config.toml
d_model = 256
n_experts = 96
d_shared_expert = 0
moe_layers = [1, 2, 3, 4, 5, 6, 7, 8, 9, 10]
balance_loss = 0.00235
router_z_loss = 0.001
n_head = 3
head_dim = 128
parallel_block = false
optimizer = "muon_variant"
lr = 0.0034
lr_head = 0.00663
final_lr_fraction = 0.0
seq_len = 512
steps = 8512
Below are experts of layer 7 (counted from 0) of a mixture-of-experts language model. Rows are named router (the router's row for the expert), gate (a neuron's input weights, with its number), up (a neuron's input weights, with its number) and show model dimensions 0-63. Each number is 128 + 32 x the weight over its row's rms, rounded and kept within 0 to 255. Numbers have three digits each.
Before each expert's rows: "gets" lists some tokens that make up at least twice as much of what it gets as of all text. This comes from a sample of Wikipedia text that the model never trained on. Tokens count by the router's weight.

# expert 79
gets: "|", "- ", ": ", ")", "\n\n", "career"
router:115119167146118116133160095124105154114088148167144099103130106126110037121130112158211125110165078144131178190164158178077168168081095145129152067117131172122103167110101065089099111144118086
gate0:139177120102064173102116171155093129170196098143159057168105164145106135113149177124124101123196142120100124234079113113129143134107189119175101130151130181142156078169108107183087130104182102
up0:092117167122165148135164109161143110144130181134133108133113137184180075175109130112133150086144138154119113166087123126131146130108156122154162171077072114148131150188243120216201112129131104
gate1:121052173139107086133123148148189146138090186124137191138115133092060144162136124132104127153143145157096100104151089165164111166150145098142133125117181116114151150117109124126059184156083124
up1:112151145178166099109153145181199133061112181108064133187123099122101119126142089073098141107103121154114094148144113101142147102111155090075152140126099142114139115070096141184134102103157172
gate2:129113119099175126137116155127151143165139159157175090164153178101131169131096195073124082167110105135120060158086097119110160143161154121135124127116137136128169053132166095148131079052169168
up2:151101189129111121152135091136156150140097106024122145115141099134179155117085158144121123186126178143145160097186129106074086166147097154130121110084185112141098115164099083093129104136116162
gate3:099116117094117127133190098071180150113127118124155117137089142096104146156113131109182146073062129146090127130128106129123201128050082135170160102128110136191099129099120123148112177138153129
up3:150097133126102079140138172150087134163153146098105156049119116142148126146138106193091103170108104153126126150090111155138111148149125190121106150138181135073177095059107081169174132165075152
gate4:160102139143109189128139119133143143094094121172075127120169155143122173171118137106173132113103117118136066080117143068125120176154096097097137099134132160142164059110173151102126079120105120
up4:086119140110141157094108160091147135123102057126085187166155129132128160161160178137140145181160141151160097118111121115155144194109128119053121084109100165146158089120183130085144109115107141
gate5:081069048152152111068136060128123161143195169125143137116170132120092119085048174133159068155175109120145115132162125108116177164074111118131104109103116146078190145079091182170121094113089119
up5:192120140135196154126119139103134114196179140154040081131109133121069143165138136163113081149141170167191132113129171145139144146095128087146095130136140190086086164134165050180138179127139191
gate6:087169100121164153130156097076187118115161172180130141114095152093146090121115106135129133113121122094133133072127165143133096147105121115153069116173108085107109167124104046113147169171168151
up6:140137143137103098122091129123147122098083121075103138105163187130147139095154157138109145174128141157138072181126137146169122149137115150050086152143103119102153106116143124088126102112151084

# expert 5
gets: "and ", "was ", "is ", "as ", "with ", "were "
router:131106151123128117162122099141111105116082125149164116041136121155150074150142095138115139106127091154132120161121113142115106143038171141176151131108106186152052147101081142143112111186158093
gate0:137136128133066089121131151125143121091128173168082072100162143133140168171138125116090145151149180087105164123173192119109065091103122158087114118168103082141106126142082158130152144139137141
up0:156185123180113110138152079106107117150144105119173137130131189135152133070144172165082080118135175128140213153146142115113078119121110114169133181153169078160065110147151142099132048145112128
gate1:148092190146128127054184157095091166107080155117162141085101149139158130136128071111143094144149117161155148078148144087091061107149096165145167148155177122134139094144139138087091108094113079
up1:172142181130107160125120114114101137134108161125117131172101146131158171128174124189144079209118115140129164106150211131064092107142100161106117141079128122170162140169132177092144204121097115
gate2:130106141177117127160104099127113184124200165110117154164130097171183100169131124121109078105183148102121151078136095121122158144094090175128117086095137107165176139109149096130110100148102137
up2:095094101151132170116091171152107157137128101162140151149171114150075112055079130123190150120117134079165083168088071136138072120171175175113108155154105107149066165163144130106173107069050094
gate3:149155133155130121145156157106122056033087106120133118171145130081156112140148066208138149064113179162168104066115139119072095154173108112147119095111092128177130136129171088143147171160139130
up3:121137140100160186113135160113179147127132110178111094144073183048119127126126107123143129147124126138091143091110141070094144078093126110104140168129105182167148155123136122146185139131117158
gate4:104115161119166107136110097189142122122102182145129090124098124111101156143179110158170093141210076100127146112142143135096167088141119096084143075108109152176098092172111102113132099122131156
up4:144131147113128147128112121144176148114148164139149141080135078078139109117104087095091107144144182130133124105186169133115121149139130148086087091172143089109135107049095059146115116137122124
gate5:107086156101152089122146166145115145126106073126141095203143112105211138078156129098144106127146179089134064128129177127137184164164132140159096103186189152027158205124099116125150067149117094
up5:128153185115098186115128064118081169142148151110142125083139124131080141090109140131175168074100176116198127172118084077082088085152128169120076094079063135179119095138174170155128102150070092
gate6:107102135130133081153120139094087201159126154129143087089158155156187128105113111111140043129132148155086129096125092145154089113136136141132097126104155123169126120051126109156154149160167083
up6:124116144117097097084118124137114138153163162069095097101145112201158183170147071122059120150168116169110088079142132177103104175148138104150138172093096124124172165102116106106129148161119089

# expert 63
gets: "was ", "to ", "is ", "which ", "that ", "had "
router:107112108130132131145186125145072165114080107165116093110138091133140106174147142156156086126164126175147118138165141108097131165131095154099129093085076192093135169105109147102087093134125015
gate7:161168194151086088168139120093140110196123112120172163124099121071134176153114181115121087113101148163164074170120045125110119140138123115155089101165160114109167167144105097092154094123086122
up7:156093121098113081133129067133175077119112162089102132093157146179136175170145107118087130057151218121130148091118144123090151097100171047098133102136111101124120147153099154084102134159129105
gate8:149129041077091136164133116128081150108077110172151160166131137158098150141090154156140124150138109125150167156097092073154109136115057107166140112117141152127136100115101129124128081107130207
up8:136115138123185116075059057151162106145122091114109113144148151075154095167079082105177153119150127141078153169115142157090148143119143155109151143159157102157115149137128144155111086161150125
gate9:065167186115146076121206169160104176172109097169083158172162144122121127097181161136140099144159150154162083158128210121062120133116147162123146070109147100088165107202105094089146109130163078
up9:139132078149116141105080147160111141098172133056119121096154155081173127088071124119148143096134038133092071169159095125179139119109121194165126123091140168119131096073114115136159143143089083
gate10:108178132125100147134186192174145112148123199129095142093118170116161110132171084146197107089145137094104162136046125125127102152141064118100117034086117055112114162147096154083056116144104197
up10:160121108069131151134120069163189164084099148105125137127190144128095129068102103154160183161144118116132089102131104118120123108149136182087115160089085128096160112104152093178198144096158099
gate11:093083198164079143117094099103121203143113128126063168196081091157160124145156125078113152104126168077195126130131194103089166109119102138071103112120061224166117114150139175120127149120125107
up11:152168150125164077093124117133128059104153135120138150120142156149137092078140154168145158148129155136146169185154164075111170023136136171129125110067149121068112097141008111117116111130090112
gate12:071144132149135157156175141152076107166194161202114136120131088132188100119062143138115158064122149098135088127160094079094116125042170135196091160099111162131166088110148141141177142181093134
up12:111134089110115107174106060169142120171133130135186125067097166119161139130156123170166066136153088179118177110136102130085100118128114109105090141128180097140120094113172156101154118080097107
gate13:151090093165046119108076160121118168173096013141170169155191099146144153159110136151133119123171136139126105156112099136115106120131109157165112128130139152164132129124152152152180135095149083
up13:098127161160090090096156081150136098057179113155105155184126157071108132112092159110096154107132185099138152096144160166072108112149095156161125168165127156077109165118102159185108139125178079

# expert 57
gets: ", ", "New ", "United ", "South ", "North ", "York "
router:111110141176105109174113097162092148059087129190104115124195088165197085124138092174170070130164100156172105152112156115054123113113099162125092081105094171139081116121089171115102100141079097
gate0:105134151154097074097119117080097126054129134126157146085118115146100121110091159134150187120086136116077140154116094094145125123043166115115100139115132103154145142173200169115150119184125185
up0:176082143135131093048122101141153102138134083119095160141193071105142114119135112099097197133111148148081138155125087087092147121062217086097162114104154113161107127161176176102145127174151136
gate1:099163134194093138165108166092114078168115165108139103196139143183127087058109117113105125114127104105116125130110145149087165150175177182140115137139141065096122176139145104124108113124139120
up1:132148151122127106141075105125146141145109150154119090135159134164168063072143079148109135070143141210127120188146157106108135123165130109145130121123168091071048152146141117095125157109169150
gate2:125163130108103143134129129165076165085164067134065147081151097176170143166151060064124051109116159136097072124141115102137130077132112081143084163127128175196120100155102134148118152127164123
up2:147119186042104154149114103135156108159154121122061165136113101120184169113162060116101069127136205124156018163088078078072122124122150113136081123117155153181189076174106094169133102123128122
gate3:137099091137121106124090124112121144203126119164142100130071075134144124118094112200102104063127100184132175151133136079136111161061086066157145112180174169108102148155126123118101122209109109
up3:120177127200146151108110135065153085157105171151144125115122055151121139135121124154037081098154134092107135125124125154220100157114135116166148160126166095126164113150145142131126139145151103
gate4:077139110085153103168143099161105157127152086155071158096135175087137108129108216143169131136152128124147133102118163120123126086108139211132136066127078124121183122150098167148131159147106095
up4:093129131129080153119141141085105122154101094174162128085133096086121070097110126129107120124125090096100140194162132134185172137149112138147163101147188190083129104126104124135149104124124107
gate5:152144105144128142150140099096141127100165153200164089169184152118171144103142111175191175144081182108121097153151124051157121108172094096066125193111144083102134097139151108126132140155116145
up5:139157126110147119096118177116108165183177143154151132174166151154172131148119077108157096115063147127085128130137135089060134033084162096104155191092173096111130095093121099169159144074164191
gate6:150083069140146072117142149130133088176093106078182079125138091129123089145084182134177083120157085094191152130114096079129127118080092124149157123109142142079093167068136078104068148142090138
up6:138166051127145068126123149080105117112071148085171052111158121114141107182106168110146074147177120126177118098123182132204137100133142130104105145118157166097160104098149139114090104134127138

# expert 70
gets: "\n\n", ". ", "\n", "==", "). ", "\". "
router:120094145205090075177133148171088129136121121148175107106141085142162143119144132155173089116186130153133148118116132161150151186110075147107074071112117126100122112118077104095085103136100128
gate0:086131143137076091135158143139147128125109109125081147170156148053087111122113141097114084130066163070107122147145164129113103120117138132073141101099156161141176150135172108080158149209087038
up0:127146126131178126153099097072066149091100100173120110093101112126170132114148114154145084068092125149188090121145175179124176084100153141160102131181133127138075101103080141131120167143075199
gate1:124104143162115134168106115135174099122183152124063169080126184118144104065158118116092060180146157156174094084150157157131153143137109132166137095136084129108116098094087122171081157110124157
up1:134113095161081111150136072154145128124161163168075180069144117157147097102139160113154122149121136132117068044131089158129132186162054152146109137094083113082126121147096125153110146124155173
gate2:135139120098110077191122191087150136103163106165151106124117121143170141155140163104213108150224113124057108135122197124102140140079093196136145133157190157062136143139154102164130154138102155
up2:189117122154191105145091113117086180104066137126114155142113166168127116118142075142145142120095160107166138122107052100175141136113120115153165125150126118131097076086135152082159126181195159
gate3:140151110114131095108108097059100108121122120142098121097131165096108117118060118151197084145183073143074133140144072178120108140146108150106162147119096085144161085094113103139167137123115145
up3:164136149100147138172114106136112115081147134106149118124176104184155131135146113117075156175128189132175108086123179037129105175122131114131115167149151133112108146124142158176119151126102130
gate4:113057166166077146106130150140145105160134093128134134107119070186094093128141101143121151125115118168144148111142174167134165148119096155141109086156141103133170151113150084154152122138089115
up4:127138156048168091125110183155130160178102151126138101079040140097102171152151134141181099090087095113115137172143148135133050100125141165184106117124120125115176090089086078111109120127141123
gate5:131115125148188175139093090133057094166105103114201080141138117091128141131137158142050123119104071148144098107196072203134136165142157083081091157146124147082114143153095128098097140127180184
up5:160150134069110053125116150115104153102049129108113148116177137113133151154130156152171118094140138110143167162144100127160105112111134118124135131146157103122123156147115183139125150117154092
gate6:117135120128167125103100169102129092146120084117136149170101084110136166121111124150149122105164112121138159111144129132183117123165210143164129120111123080104165124107055140185108098135131191
up6:083113100086155122146112152083149176141182105123139055105155183191186128110089147107129090132128045209120149121173106085154130184133080081115121113139104162080159185149113119149161179076136096

# expert 84
gets: "his ", "s ", "her ", "their ", "was ", "its "
router:074100142161099128133125077178121147088138189120072088115193131142174114165166108142142113056139125130157094135112142166130132131102093129085065117110111110126085154126117143093105130187127083
gate0:102117148161157104120124012094156142127149146110173128184119099139147187180184135111104174187075120137111114104089132128149145143175127105166114104149147108102067077173156099098117171122073123
up0:147081151137088118157095084084182120165134141087144118163132135090119170160157097157065148167148062178119137148171106116189121121107076126088095121080112085087122101187151157150138180115117206
gate1:147138144065119077167073116095147195080122124074126100118190161209120153095091145099147110117140126155153112116132090109164097067141150130186162142138117154124103149154141125118132154142095098
up1:093179167094145179170082194129134144123174106113141119140145105127116121063137112094096133111150117136100082159130089141102087076151162137100076116148165105106059155067133106154178143141161067
gate2:153113109123157147120110176143114163082154115164166164111115095136193135068121160165156107087147196158090131128193154099102136109161126130100135135092211141117172180111129115112191114102156154
up2:131144127097122116159122164158123186129077131149111085086110106091085055144135065120084133134119082148143113162123145167108096164149162135097132161158130084105138080113093098150119144109094163
gate3:130172192095146128154168126142153164069124128149165168099131051184169167145141146126098070129126136131139110191196147096141178153121127097159098119130156099127192156098197114071089121116099158
up3:141181175110162124115174139102125144077132212104120125217099062157093177108112147144074137141177141148145098120192151143162190147186112130122200135158141078166134131113195123093126073121140178
gate4:101090132170103107108151088106122099110083095128064134155102110072119119134115216166123085134152171098141162120159078091145204135142125163117162076142137169150118150155148107136120120174161101
up4:162175126140153108094170103159159095110046116143159158026173143111118131100141102131161160107144139137125109140103147178180093128159153138139135131164091153123124175124121107120109130072117118
gate5:134154115176088121144115095096114155125130139097113141142080128149193105108104134133152163133112114140121096105155134180148143158076167119124139140087083141052121191104157109099165111145141114
up5:181154148122080147084117130103198100117101168148214153107107122128189117143100176151172116135160071164084168146145134121067109106063119130150065092141100128125091133224099137147168118169084077
gate6:164179123091096158116163148081160086074111154139056082132104115179119136196156145162110128099135104151072126160161118177150115163158045132106108112168113070132135147169120198110141157113096157
up6:128157131080122144106169152098105080055125126103067101159121092189180166162173153154160101100114104154093118159137166188119131147165034170118119133152140040102141147176100112120137187126137155

# expert 42
gets: "was ", "in ", "he ", "to ", "He ", "is "
router:138093159138092133133155074131124176081090151192128122126156099159174128193116106126151108103153129169134184111140138133138162139120092115083106100097110177081110142103121100114045135179103086
gate0:084146120201198120143107124137067152086093168137143100096176121192120109091112193131131151107120146112161160142156106156206140123099080157128144163130151145127163165118130116137138193164120160
up0:101142141086104199095127160129161110112151111105115112143069133156120148137115079105097140127156060098045114087153127127125093191154148084138101109090142145144128143096185145118145126118152135
gate1:108139083116156112164136115077139109095117134121148113145142136137125161181106180167129099098157103217137195160150115120150153126131190117174138126125134176125116156136168087096114125186138102
up1:137171134081124077179178093133200137080130125099109098094123142148169171188096150161081100117140105161115151162156134149193144141108081088111106089141134111093110089173152100165120122127101090
gate2:118112086125137145129163144137162139157128122132074093106083128172173127168126137137104148123150105076128097106093146136134146182192061153145105138097171044097140145162037131128130153136120158
up2:166104131088024172145158093147111146110126151142102134130099135163124196137136066159126148086145187180113168124103173144143128158098096039110163087088113144128109124114163139098119131121162160
gate3:160144169219078138112106041172197131078111166143132067134126096117122097119106149085164117195119092145146153166133095077151133112133105144104188119074113159131150073124132078107139088119124149
up3:194134110138136141150164133092213116115138139105154084092133141127119085065097162134137121149121102125179104148113080110137084112165133132091180106134140144093139076139125131102101130143164157
gate4:143147092138110164148122172114052108163066102127142104161093125161154067123117136132111139087133118173137148107195120137154150107112147055135126142145158171137140207122100156151107133124161115
up4:117121112123159169115110198150086139127120203121131112101085179148056096105148148142086138127153178133078135147142154155160138104157133085128112148167113063149142139115068138151152088088146141
gate5:062134152102129185118135148146100074129145052117099069203155147206130142088071154174138164088094172133123129126106146119077178159120104165126080083174105163155135104093129180124099150102101114
up5:142126146182163199129077098113147135133135150146132121102081144184096165123078112080117155147131193111061146093132093134105141156103120167127184172136097070180139141151060167158125078116088145
gate6:109071133089081151102148165121161173119104119127118138093105157162106127144114100143146127082124126154131153076182133118130173111165134075109159125081099120119154079113151113121141117116104108
up6:115141102174107127177133100158089144127096135134126124090159085160134113175142095117118125096074168184136084108165115141107089131170090097102092145117114109099123196097106115183085157132109126

# expert 12
gets: ". ", "\n\n", "|", ".", "==", "\n"
router:052124195163108108197114154166110142100079150152156101105144073105149092108145089122190121096148121153119137140156150132143143125138114154113109136131079166103113125110073145101113131136089117
gate0:143155109127109100134135082133148159062119122112077202163159074122123126183107162148135103161157109121116102095093116133133143099173076146050084117139098156095144140139094188118136125130097143
up0:138134150152135127099149123168119133150130135086107081167099107104118167090089203075157170126125115128090118151169168099171118115108160121126166122100133107148093186069128125179146125146166110
gate1:110117133160044062119171141168168107143163076106155145125134147088145104155103156185110108154090177122111159110126123132046090117116105194151105100113146179138151149168024139153112120173150130
up1:134205131136113113177153129125102107138110147138133099160110123139085122131131142132178161095120066160127137176130102153206184158104116136120145126104119117087146123066184097116095095109147096
gate2:120093161144187143144142143108144095146124123100073075112083121115075126087125107077110078185156091148081157144161138149066134173139095104114127059175119117150116186125175103121110111126148160
up2:102122132179139131138165127159153118142110142083077044094106115086107104115100096119138092144191109144098127130194123145097101172101083146185170074155119124150161162133071110095099112108150145
gate3:103113098091083102138124160097086138129110128105145101115146070077129177136101163150117160177144122103019160158168126095118162147141133061158171112137142130061197142122143139093160141150127142
up3:145133202185107103131153150119112087163134076058151067184130037074114167156097124116138150175084136146082219138126113081041076203117136130169148052191145150126153118148168098066189130162143151
gate4:130114086112100142132088154125096140160136174133158123163163129117131151179122130164161115082051039113132160155182113144147115136131178125134053137083125122164109116098110125162143100126128133
up4:136190085090097128153079143116188125109085115125128175178137150068086133141095135096188126107100108134157169196119169108124130164143123145083114164099101119195121089125147152143110165150114149
gate5:156172114111094152148134115121169156112141181140136100166116098097133126120186147132117079178058143098095082122113122142105142140154139112138125137129156154132179108155107118149133130104167107
up5:142116152144118105095140057101115115155180121135115116128111138089128115121165158184140154156181127131109116150146102135090157126151086065134144123122115133170145113152142156141122112135071137
gate6:147140151131195150131125138086103172118171167135116105065217083160172112082067110115213135136107069135140068157096119132145099135137148171128092082160129145124178120088159105137096087137177133
up6:155097152140148122186133126120156126141162114124153152229067071106122138192138131143076065074138113120141099129116066093114073101068165115114119115125116126116099095121104162182131121109115139

# expert 47
gets: "was ", "is ", "to ", "were ", "be ", "are "
router:087106160140116112138189098152098190098127168145133131122135070150157098172189104109157097103198117168157132101176186151139159123117114145096115066110070173073121190057110117131069117147097096
gate7:147124107127159056117090188170093149174100106102091090168114106153164148162151059122107088125134114126110116093161070081113113105212102129151146140130135188097070177143087161128101129076177136
up7:157077083141078103164129111122156112112115079129160091100121117139143112165195146145126122139092088130154127118139202090126106109129112158158107117160144149152121116092110154165083036093075213
gate8:116127117144188167154107116138077107079084079127145119115130148153162181117164104139147140107090074153174154120110155187165171123117113074103069142078108155091109141089156076066095158142139129
up8:159100196099136092093154166130180086131157137149128153133203077093124164177134180122106074142104096098063155107101150074065064108119143218109126167130143130152123126079111123146148131149139190
gate9:193133172096139111136130092113093186165168154165122142152210140125156163122163041162132107156148121145137158124106153139191169090180097123118087098118130113091083159059071134148107106139151137
up9:129110113126194107107105107117105130119110155128181161141152112135152065160104138138120150094166160086123152120130124092114117111168183108081132158131143129116158103132129093142141088123122145
gate10:155122115132144084094169196139143086064136070113103163120191119152141128165160143131173088162153121126178154127170157098073165052116114103096157117142183179129099085160047150081134167122123138
up10:137159137165117105119161160106110122057120125073148099082217202232141122160202154092148149123174104128182139160203139079109127091074095090125130136115209132119122127140058137098135134144108104
gate11:163088112128085124080132115084164155133139123066144122161139158126128101203136091107106114097137138072101126109113075133117128142156105136142125141112093127132197097126155140115115104157116166
up11:120140110121158125102103185125147168149121141126172130151178101120154104132120103134141100081103163172090059139140072120162145128104142176141137072153158127106120133100158092141124117176166176
gate12:167105170178100116123119105143177075113143127162122087122091099096111117136142112096132094125103060149181179094152154133127186140125146134193089142121094188087081133120115119086124127155140150
up12:065183095094165127141119119099107161116148106160173180127124154107169200136124117194188241140109115111132140093107134097123153164127139184122175083099127128167132171133148166160110169082116120
gate13:073121168141110125111164100194099130112164174160103153090133190127037052135152112160124174138106165113109115100165162165113151157148122128076097135144058074103097165112091079144102222166134056
up13:117177161138171129142204096189110131170111204119128117113170145149052091102133120099116148119138188141155096059123116127072076149145149144068132170127055115106106132136069110207118117196114154

# expert 67
gets: ", ", "not ", "more ", "out ", "known ", "up "
router:108124159170093092206139112176105144083098135174088080134172103136173122161155115140173092089167089166173125142120148157090132114128119138077060116127097169059065141116111154099086143149105051
gate0:118090101135093094161109146085124092200107110082128135132148098093153116067127101162182191099164136154110119121064096136175117154151166100132130138083129158142110139209159123147173107102107096
up0:160114108137199128128113108104094087157174173118188167104095152139118120129121106129127124082085130192117105078097135158159100132130133150149138166117172136102155042163093123145164176146134164
gate1:122121058159129105129125081181051185073098167052089115160106183127154105111090157106088152128075141142163042058101136096075134143185160168125122135149141171114095116130136111140149155129168110
up1:140124173116127149103167178085128118158135099077108102089186114113147189084114090142122148155159095125101161193160146136131095129102075133110110059164172080153123123119084096105197092170123184
gate2:108083168093088145180114167134171125145112143119166120164109087103146101149172143156071203065141116143192132176085151198092116141118092138116119095140126121115072132084142116084053114122113138
up2:140090090068119119138128134102174091181167152124147097119137129094149167161149188146119193132092101150141133196133088132147098096169153154133125139140135084162159090081143101112109113097142134
gate3:142098142134149082143121158149094111132071168176115105140211091108060148170149154106156060149080151168122150170048080138105132173138133079072080134163082118082123114187109155074062135103162070
up3:124137126142136151098118161093131181161202094094158146105131174168131042075118102143130154083177130167119119136180129161108114137175127128137147111122177132156115057107184127132146081121059176
gate4:109121144201056134149175112178135122163153097104085098077143170099131091088173110089147155159165134190064148088155145082154111157102124155097151133204133091127131148119105108088124101157123198
up4:206073141114142125132166138159186106124121147125184086162104125151099162147114160150099185140070127136125144099138085176110151154146108162159103134067110168116133170124066146117172089096108088
gate5:155132121148101100103120157151151155085175181081055135131102143153062164083158141120176121170084163106143106150141175135126120111109103167097134125135086152100134100142075112120157124103193128
up5:136133138179063106088105120131118135170131114110087119163118148162093157147122132129157134195139166138116131151074121110143128114078155203095153140150057101103104098127159175122129119151103106
gate6:189144204127119090040185119101095122091141157102172140148156138123115123093159185095153143084155178140149186072122179096152063125118044084094133095161151169127145166117129132081161126145180143
up6:131172167175097123128089124098103128134115116155157157177074064182119122161108115112093126145138103100157136119106130156111143142121167173127138176148147175080128113124112117132071207169094079

# expert 78
gets: "to ", ", ", "which ", "by ", "in ", "with "
router:125129119200150136092137148159104125106090119111157102053128074148155091161143095108138118125145097129114141163132119149135116121063122155142156134160106145112088149112110156094134102130136096
gate0:125093144101120114069173125143138159072113151128102195166099094141130117211125112122138219100110165118093133101055229169137144138072077126146177085109064140127178159105125111169105128175107142
up0:116107142134106163110128105138158118091108163180061158089100113174088130084121120122091144066105145138185142101135081099127112147185099103162107153147074176105098187145126148135150172128106162
gate1:115084193096113125128130047132126137066137145133163123169091160072116113114106117118145165123148109185099092124096158117108195133131204104098088153112144184128155116053105130158147108181076117
up1:108073106168147138090051123131203104097162162128153154148135172128115096129103110084129211141123167115079130186127135131144111157151141148092129102166135173137121133091114123165136101097107050
gate2:113092174082148181143150088083115139102088136116095150109140130111132163152135169103152129087133154162077113135146117144118133112102148121150121142176121128148120104167177142126120112153115091
up2:130121125149115145118090126100075089140053126182159125108096135140162155076085145123232122121125102124143147154166100155132104136128188131078134166142099151176090069105133112117089116194148158
gate3:160125139165094137150134122185154143154107112147129120147195091107095149129146152070118128167187099118110073097109123171148115182139137106107099097165136154112129154119078061080110086117149129
up3:201098143105133082123120121153153097164134096152196172164145116128158138174155120091106113136144115181103157184076125217120126096170174113097179121130115104120133134164110125146170118123214092
gate4:082102081106095107181091146106084125158111131083141150140109166182159157133136105173106150187121130151172098134145167149193154169152093133117121071117113179120152147068104153087154105138123150
up4:123127174154123090070122054208125110098142122138156155185125088093136143184090160158109084121133090184141208127110141161089138145079092127055120168111172133130166137120110145154142120178027116
gate5:121151156182120096161170083162140138128125125097106170168151120203164151141160125147096134131073131076089173093131149111125122120128051165147123111111149140139138134110165150124147117066099146
up5:103172154169136152098073155163126218148134166076130139133202192103153150100132094174173076084098147153142098138121144136114110086143112149134115112158115134207109114176133135127182133087191158
gate6:133142108134148144061162095060105135084114166181152106148166101074131175174126050133130086138153177122139108112113137150132115181132098124108109176107103112106125147065149132086126159151141128
up6:088145172074075101193184129116118130131047124090131154116120111111140089185166103178094196161139103167159167157107149124151100176108173150125159135069097114139125211199100133137092097126116087

# expert 6
gets: ", ", "that ", "he ", "which ", "one ", "as "
router:118072136156076099161171113153106119076112136146094112124159047183147106123154100126149081116135121169173109131149156154159132095125152195133079095093108162083107157135111159119077123149087102
gate0:080106120142087107086152141126206127072202174126082137133121099128177116164101118098143175047070157104108082081099165143099092093143087169180117191149095136113140192126160140109150138122122102
up0:132101111138137172146180162155134144103134140128105097110071122140126110129167162129183149193058154152117147123119091131144145103122160138179110086067140151147084172118130130136084141160083154
gate1:107104156101138092105127163152146136094112146108120119083152123191103128114200136124142121143158133131157149118146147188148131122180161106112159144128113173071117123094112128185121165069165108
up1:158124116104127111090081192110130118107140152072141148112079148119124127132156095082139124125168104183197115188124107070138155110143152157127179183089140178086105150097137085156135174064136098
gate2:102122127103189121168131150132155090111172103109102138075089131155135102123108027178108135054163121093114097090118112121092167137109116108094134141127108188127168145113143141143123113131121181
up2:127135126120119123078117145110108139162091124113177202164096060115092161166148158073096163156147177161158125180087143100148095114162171212146145165108159137059121115153106133160158213153192123
gate3:125140103146109138124147167189201160122153115150151068107187142110121097150062157089126190105107073162097129143087172172185131054149173099170164160129100164121141083148108094192096108152119150
up3:155183151129086177110071051100075109185128167073081198136117151114162150111170086167123120091188174117096112117133109076075133122149134134068134135126157106134126109160114168113155110072127108
gate4:090125107117179103116133158147167151139099103149136173167146139081100131190184148100097109055141146138126103127118192154110131134091157130139138112130084198169144132090144156122110104157134152
up4:130161143140099110139172090150162124134109127155127063094097109076059131165110103130114123152133136095124073062145147068086152158142089098141141132121136077128077116051209187113132094122100169
gate5:106091138168204147143164236148151129141101116122163137087128138124092118127143145212124089126087158093106123132130152158114133180135064142132097123171120140149202124117117145137115134134157184
up5:160078114119173115055066137112092121144185123100099155130098068097091155075111162080178143098164143124096102151173133095112082110149114109146115089134167143135122098094165113070138079118190065
gate6:122139128109100114152157113126151161149175151142136112142170129136155137114088113103154090134151121078136144151052121133038108087214124154107051172166163083130101137140087062165184112142140125
up6:135153103139072111170130078137199085069092132154087071146136133114073187144131106144181150072185136140110187048167123135135141137163097156110149134182094126153119092108143174185172144140092125

# expert 68
gets: ", ", "(", "), ", ". ", ") ", "\" "
router:099117147201125115155146109194095149088066121157162069097183078152183059178166115203148093137173082154134158181149162152133138131109132173130081099096115137100107161126089164123128090154128065
gate0:129139130165091069128161142159076142116094124169106163105132083156157156081158069116192115101167160046144128165121159084189160157170112167104076086190081132119137151167165134102135131135061151
up0:103098106141117105093120119112134203205159152133073199176073095098102119135150169143103129082137133154119167114140113097107160130054132077110179112126145157128113145094098156159178126167104179
gate1:141119156117133079104185137165149114105196135176102130185139042117099086134177073163115149143167115161163103167119120114123143078098099120128162150139067078106174127127097162124108089113088113
up1:105123163134117109180135143117116140116164108136073148150068142154131105108111127093123101113120142200153199104172125134058112121101118126102110134128115128116044143127155180085152093166156128
gate2:128122126152138166141094165142104065068141104087137191065156149111172163169113170069226108141157184125145119202138148063081084066095124132152139108109123160161156114143122139142136151146109073
up2:121100114149061143119157164117147109104138079087070128135139082115209133144146096082142070139103178116112137152113048116134175103057119108162109130076114200190143155119121126120101140169126118
gate3:094112119160128129073079107152181187099138095111115133160180094166117090134132110149131154126176119125136181153123145108102129138080098134138154127006128137132159126150122144125113076096105066
up3:125170119163123151051127084155132078083140139115152149137146129058135080130110128088164113143125145066109119082159155229088109164142156092111125092094112187130116134122129118142137141195136175
gate4:093111112138141175144146131143171141059139145072138056089116072137170135200103109143174088190148142186118112150109118135078112127110105158131099108166152143092143151135128145099174094114095155
up4:134109102134127082105117108041121124148111056143148186144152084103118189078118156125101148133107147062143168131136085117157127208094147148111164173101130098108079134118167141105131125164179142
gate5:073054156124163125130111145133113108090101143169108156102113161132064104142116097149127097125183091117100125183119140179091164106099133150081099132146160178093125180135139111156182094111157134
up5:160163117130137171140133151145134148150150103150128075108102078145095207135117137167112158140094129157121174121090132111142126119121110136162167149152129116152117080115149128112114118142152144
gate6:126132135155135136146119050132092152145161171135132063129126143144107109151109191177153137196138158097115128062123120133128142167132052121189082115113068085104156148111121092183074090078076145
up6:119169116096121171113121137135204097091114131113143143115066119120176108097126106101146145145125155136098136148152096080132094117164124097060168190162139133155142120186161062119161188160189155